{
  "d_model": 320,
  "d_expert": 80,
  "activation": "swiglu",
  "moe_layers": [0, 1, 2, 3, 4, 5, 6, 7, 8],
  "router_score": "sigmoid",
  "routed_scale": 1.0,
  "tie_embeddings": true,
  "optimizer": "adamw",
  "beta2": 0.99,
  "grad_clip": 1.0,
  "batch_tokens": 131072,
  "seq_len": 256,
  "train_tokens": 618500000,
  "steps": 4719
}
Below are experts of layer 5 (counted from 0) of a mixture-of-experts language model. Rows are named router (the router's row for the expert), gate (a neuron's input weights, with its number), up (a neuron's input weights, with its number) and show model dimensions 0-159. Each number is 128 + 24 x the weight over its row's rms, rounded and kept within 0 to 255. Numbers have three digits each.
After each expert's rows: a language model's description of what the expert responds to. This comes from a sample of Wikipedia text that the model never trained on.

# expert 18
router:109172126136110140163135145199146138147153139135132134138107112158142164129139135124100139133132152086155126154140102139098177135141144115117119138107123115155121191053146131135144128140168096110144125109139096130143127116144162135145151102192122109140136167175105117104096084128134124127124133154143150061124103149118122100136090164119123126101135134137101131095153127093098121129091089129138155130132105145116124115145151128122135133106171120132158135118153114109105139157163111
gate0:124141091185171145110138151163161119134143153143097117138120172126114117129151124165149131132115156120114149128111140125127116089126081126117109157110106144157112188119166123144151120141132139128132092091147135145121139152120137103163120134163117136195118125148132118115091111091129105115132105125152156100125139111094092086165100154140133114146153118186092163147124091105126113127113118104108138131136109109152120080146118099112128133135124110106114101100130109161140120099144123
up0:125133144152115120137119128129121078149137178116116094126118100076143131137143118137105155143132119106143159156105172125092165103167088163153131159110160110155125157124144083156162117083140121148095108154139099149178105119128104119139124143141136169150142134114123124157138116147157129116125124139170098097114158118168141126122099151122156137124150142158093142140155116124139085096136118157108148114143100147109062121140102125180122100101101114112086106127151102144131128122168150
What it handles: Last digits of numbers before dashes, ordinal suffixes or closing brackets, as in 4–2–2, 37th, 2020 census, plus prefixes non-, anti-, un-.

# expert 25
router:103183112137140146145150144152106137166159154133121164147130092129170139164122132125082177158128141123159107147117090123122163098131128136137150152106128122176108162127187152140105127165168110150147082125165132085161131101137114144154133095142109093110114127159104148117072081167164118160118152125123143102142175127102138096129109126109144114105140149159121108109124146072074128122109100116165138133140115148123145129157137129119131140108158117122116153102109096103142155129169131
gate4:122162120117107157087157176102132108120133133126151111144137121092165141169106098198131181153151143088125140105097116119120132137152111133108131155160148128140119146113114139154126129121131124079134122141151159111149150148124128103129127097144141124102081166155156096147138079176132138159143126129114109081112141131123172093125136119130172153106116141153154117137118115123147120041145139118158108087121105125104120111105105154123124125158120136111093116135123106149150102117133115
up4:118177119121118132130094161109136095126146130125122128168128101111136175123092098163131186121133111104127113129132109117066122157113124134118142149172124130119138134108117156140068093155114124120132143178127141111153144141136120149139126153103123133099107126146133085167137152130107162143109115109092118128092116128086097109163156118128136144118126124118124127140092097122116119097153140117148153088147134167126157115140124147135081090152111140094129151109110081081159116093126121
What it handles: Word pieces ending place names and proper nouns, such as ville, burg, Creek, Ridge, County, Pembroke, Daegu.

# expert 56
router:103155122137114140133123147165130149192163117165099180142117120164148139144153097093135148135135128104125099170104112122114141113143131151120138156094087125116098143105170130105133131124171092132139127110133150102155136110139132123121160132126130078141136157146132100096091101146187117169147119172122112083166166138134124101133128124108114089110104130169122100084152151089103124121121104119165156156158147177106148111141151139140126130068139106136151145094136115111112156151174108
gate0:143149134165098152129091150146090139134136131199128170109098128129146187154140105092150127145114078110123102145115106107122127114122140139103115110104118179118135086150103090130109095142088112092145165132083158093143098125079111112120110139132106129143082172132107139113120140154136134094137107136118099064134112125151125135150165115108108115130128108124114154127119171147098096132153140150168128110125111129104093105194107106150130084120119159095142134127121097121125134096153104
up0:151160150113165150115141118123102114135172131120132180116097107145130155141167116142119120107105177186149126128112119087145094120163139123105163145115132140141109124157130121132118118137121111105149149121178170138141108122148138164135087104100139155116159130147102156136091129125093100108122138133126128156179144129106123144166160113169126136114126152130146120140163134162117148105189123111124111119139150101123112099123142075126150125136139102106129125114113144099156157113108105
What it handles: Surnames and surname word pieces after given names, such as Jones, Wilson, González, and endings like -ović, -owski, -son, -ley.

# expert 9
router:155151118181130172135121122147111117147101128160130138148136119152133117172084128135113141150169141118150138162101102094097172107161098142133115161117109115181073198107138122149136111134146130116130114125145160105183118102131154125129112085160091115128128158159119138107141105145131085141106135089117132090124151161126152093123119152134136134101111112168121138125162138101120094131123098147151121162158113140083148102140178113137123126130173177159132128102132131096103134126142137
gate0:142146140163093104148130164125161172147118129120181150122114140093099115134092122136097161143131105117174112102136138120096100116093113133120088142101146145129146117099145118144139124090121138156088136137132108116124139141097122146145120163144114109159114128149152134144114149157113108126107116100117125144111156117135169135132154090096170123156123116119126154139143130109111126105110094134131131191153134135120098101107138103096195111105171194142175067132126176144119106134099170
up0:122123123138158093172125148162153114137100126142103132089124111092133149165116119146124117162135095137148146116122099141140095120066097160138136127148136177149112116132098128110147130139137110145119127174095116154107104133104123141100120151186159157128140096126149110128113113142129096118083111127141132103136140120159138133098183078079106158118135117151145139127134143145128103147144085139118122167148132097149122138090154122139128103105089152169113083125140142131165084123157167
What it handles: Compass and position words after the, in or of, such as South Africa, the south of, western front, top, bottom.

# expert 38
router:083145112108115152132147137144137128149170125144124180121130136133119129156116134133103138157152151121150131135071126103123147097163155117147093133126152154195105156084146118136102126146177144121150104128159119086165151131158118113161147119158117078130143142145122159105094120153144142149119138112139161116124152160141120108113121163136124096130124124158127144095119155083105134122133084144189131113139142190113114097163155107092116155102143157153132145109141093129112143154152155
gate0:129119079156159109109116157153152143115126101153121136167164145112137104141128104129158124096126122172162126142080115102129135140054175103091118103140112092128156151139123122138106138135157146166121141172150167124124118106156137094178074108156141106127094131127131112134157139129143128136137116125101159150145161092135104129121146107127159120149136145089122176089118093149129150153147115097124120121120136129114130142059122152158134184121159109090150123147112140164154161116134102
up0:132138168054152126119138100143148107130101134076130111102104136108149142107173108162152138132112114116141148102159109123100121119136083133114135166112114132090087140110140142113145132131115086130132085127114105137138123152155154160139128094091128152149157142149121080163145137128161097140095102120103085148097095131160139131117182145129106113098139138144107107140148153126134134132139181152137110156157093137153131149146136120142142092143113143118115145132158123139067118115151109
What it handles: Heads of named buildings, places and institutions, such as House, Park, School, Museum, Highway and Gallery, usually after a proper name.

# expert 26
router:114168134124111171147152188130135124150177141164105157142121127142145139144106114107092153119145115112167098167098119118098166128146115121142128146114109130148141135101164129135124155157112105141155101144162131101139164105173135141164119133132119089139138153141100119096125127132165097187119150115138152097117177137151162095132086133122127129109131134153125157111129136109116114133140134142183103145147174158082145099132144088131131125094174114144118158128133137108125139124148111
gate3:113183129113125128133129130160152112182106119083140173127117119097120119105146136084124142144141089105134154133106110096126155115102148082154113117135160158149151127117111133138130137143126113141167125122193139094166133143138162143156127133140169112109132143127110131136144136133120165159141159110156139134138098147140181142144100149107154136128077154136087131085139149160127124177142131114169142152112109123091164109143091131093111112129121108143107142129168125087117142171144115
up3:155138116113112138113085126165144111136121100104144172187108086114087077139143130107141166105122086069148107161150112101105110101096148125103167087103123131076135143118163107106105156156082140152086154140111153099146134154153128096098135116153100156158096126144173136144145116115117132126135154130115173136113099182112140107132145124138124109170128121115097177140116163163113142152099106106139135127112136143121169124103110122132115153167172111170092127136175160213142093154108158
What it handles: Pipe characters separating cells in Wikipedia tables of sports results, rosters and standings, plus occasional semicolons, slashes and colons.

# expert 7
router:094174151108149131104122121177142123173156101145082181175125136176146128148124123102099185156162157105174128160120100126103188082119160120142126174072114127137144174089155117140108120148124112129147138138167141119157125103135143105149131093148128132142142168177114149092092124151148115173118139148109142069141167135116098094131111128134133140133129136135134114119117126146116109112137091118173144160151148143101164113146138119146121145105193121146128147082139093126110163137147111
gate0:108142174091119156133112124169165130172151112106142158151091124178139118104129089157123141140118129169147131152112109114102140119130181116133103124133123117144139157142131151139113140108152126140130101121117161113156140171116161121157122142154151159118101170184131150074097108137125126151147143158130158109119147129140109149169108119118145138127134127121134133113146088171130102088124134091131088134151140155103090113153138126127126147167129122113138089125104148130133164084119145
up0:151135174129103162134099106133120127096095135109114113118108134159129133150205151110130133119108106098115174131144103153105120107076119112117184101113094115091113126155137139109128102120147150119156108153149179121092112160097129122138147130111166116138112135151116134136158136113105138107164100137129092131123141104124129104154089125137150144091207110145137132132126103118127124172172109144108136147129130143117133124162149129154113140155118130112121131116094158125103138125106111
What it handles: Final year digits and parentheses in birth/death dates like (born 1975), plus Thai and Cyrillic characters in name glosses.

# expert 3
router:124175122122126142143142138133133139145169138153103131133104109169131132137100125102140130138143147106158099166125102102115157109122135084130112127102106124171115178130129122170118161146146118140139098102136114113149119106121129116134132086141108104141140146160113120114102083148149113149132153106116167128176184145121129110147093130166113104084091107161104122087121149113088132108139107113154106147147128127104133102115167124123124149099157115146148129063132075090121143132199097
gate3:129132079141111132143109138102124126107108110114094131084098141110122101108142081119162162091113137114125128143144121100140141094104141125138150133123149111173085113109126095138167201123154131111155132134106105100150100099119128127122129135113141117147185127109165145116124151123138159146150114135109134132142115115067113148119103091177125152101099101072112103078108167102114108136148136119123106128117116140119113140158144145155094188104188136150149152108132099137137138163169122
up3:108124204113142127152118153151137125133141128152108109136150146113124132089161153172114112132114125135132136119162131146155120156140149127134129141123126124106135087128076158070142085127154116154113106129117159112128135138114150153134135165111165143112075117138112084140160177121176120151140096142143106132087148131162116107113119096091115142102119112095156134147135110102188154107144129153130111121125176128128132132127138110097146128113076165133109132147132164142139113132112140
What it handles: Syllable pieces of Indian, Japanese and other Asian personal names and film titles, such as Sak, Raj, Shin, Vish-uk-kani.

# expert 22
router:109149118163146137157134147154138164165148128155119171153112104171135158142129138154099130136135157140155128134107120097134135108140129155139132146115128130146106154124147119152139128152153093137140103116168139102152162113169156136146128107153123132134132167132080110124118106146149078143115128139146142105176175162110111119143103149148139139090153140155111134092168150109111136121161087096161151168160153143130155060155155092140122128091145099134115169089108091097121145151168093
gate1:159136123129133148160108129090129164125167122168114145184109105154113099170112134136135130091099125094149112124113123080119145165098115137132142123130095091107133123154134113118124129116123069122121162129180176118166143163143132136088106135102053099139120159128106141123135154127104146093176138152130143128094149142135171113113141157130070113091120138187130131094127145124131140118115138156099139160112128127114092133128149111079164108122118119107161119094157125073139119104116119
up1:130146101131123116134088106187125124143131087158158091118085122151094126160172084157120141115107097106140091149122166100130143123084122161116154165144151153122133111111147135106151136157140097119131138071160170103153115142134159123129109124133148096169145180113103201122147071102136146113139152149116135125098137145077085150120145082092145112135123178144091130100151173119133176109097106121140102083115154120123121107167096118140155077141123149120106133143137097183114140168134083
What it handles: Capitalized content words inside titles of songs, albums, films, shows and magazines, such as Love, News, Records, Tomorrow, Party.

# expert 59
router:078147107146097127144119136150146142137183175128112142111131091147128132126091137149125113157130141114162107146139129088105137093131132100173168146114108129175101151130133160148130156152141105126162105089186122115148140114117152113160154104138099108119134132171122118126093131142151093159128172130149124085124166172124129126148115098144148123111121121160132135088141168087094124140131107140171126144131132121094126091143138114125103170077160123133127114106115121103120150133158114
gate3:118116156098125149149130080105111103141144113122102138133122105149069074114071117193114135132095108123135179140145142109134148184155123118148131154081125147094132139119122157085089146133112134120160121119134137108150125143125135108105138178115074161126094143140106147103095148150127107162132135135152111154084108148102095145112186100082149117125129160132126141151118115102104150134135101119114121184150115143173125094118109140147143181135167176161132104120125145129096143133118112
up3:103111083106166109113082143129127139132126100143131094136156121159095098157133110094151117139070091117134081130179179117125135089110117115098153132127135159134154126122067191116087141132094119099121159123125131084149114104089138088124127126136069103085152112126131107116135126087156143183100146130181082095132142130130108132164143128126126130134138162126115134125152138089130126111174110158132131134122149131086119160162086121123094121114155099150175137125100162111139105173138145
What it handles: Mid-word pieces of non-English names and places, often German, Dutch or French, with umlauts, as in ö, ü, Schwerin, Nijmegen.

# expert 32
router:104166107147132167136119129175141142140142166143115114151139113157139132168138134129097152129123149106146095161120097080117192096153161103165115156119127136166136155103162146145154150166113130131148126104172098126160121139136163140161150102150111125086123149143112118119121134143137052192137145116100117087121138143106135076156099166129130128121124122179130148106108167108082099126132118132167104154130149166107134097162146121124115131072145142155145114111138096099068163153151133
gate0:108136124134115131141123116145138147107129151086110112115160135097109132144130152136111101146116126119090091113110160099140078118144147097149123117157154085077135124115181130142107114100129088113107143055143089121129148116122136148107126111133152147130143116149158152082087115128124170147093125117109104115189131115112165100156173156103120168125127132150131125165142159116107094101050124108119094127166131128145134155153164125153108102136138085164078136138095158090107102135126157
up0:095117151173104130167140150120151138096157152098100135185124127096123115159142131138135171124116090148124085102110096090119123115114139138131099111172141104135096121117165186135097149113101138127158110085135094118114105106159129157111143116154145122143166118128133127042116137156143115142092150099147102116136157124126169092158123146137118106143112115118097142141132115128117124116066102118128070096128170143116142138179147113110115148073142081166122154163085150115130135166150084
What it handles: Colons after infobox-style labels like Born:, Species: or MLB:, and "on" before a date, as in "died on November 23".

# expert 16
router:101136122152128125138163174153135160172147120143107147129136133149137144135125127099123172174158128112136104156107139140135166084164098121152109142114098123153114166114135150152099122145146105152177112127130129106139124100116148142139140135172108111134131146168080142113071099133170121139125154145118165062161126147096096079112119158137112123119111150148126121064120120090069120121138103129137118151138143169112146111123125075140118145110160123110125139123163125116137167154145114
gate2:139099143129098132130152144121108142110164084148145100148113116134129127119156103138138158133108125148112158113143136128182161054108137145120164134111113148171127128131122114122111135137107109148175133116116166141101129144121138087125119116072110116121084101156122126107124103126181130129112138103091114161105146124121140098104150131114140138143148134136104184084119145145132106133121139150127133146125129160114170164176116119115074122115110131133173147163160166131142126135128139
up2:087132172171153132157160115154110119121175077143150102137139131130144116115168148105155099127120172153104171090168144134152083166157114094111167170068143119129154177129112140120125140155144099109164135141131077148149119125068117129100114133096112101110114134091117172104157110156133107163137119141120121102134137072108145125145138138159083127123140103150132098136099106114127114087157154123092172101128148133119159138153129100174133097140095184137135112168133115138107134152147113
What it handles: Values ending infobox lines or table cells, like digits, –present after years active, taxonomy names (Animalia, Chordata), and war or university names.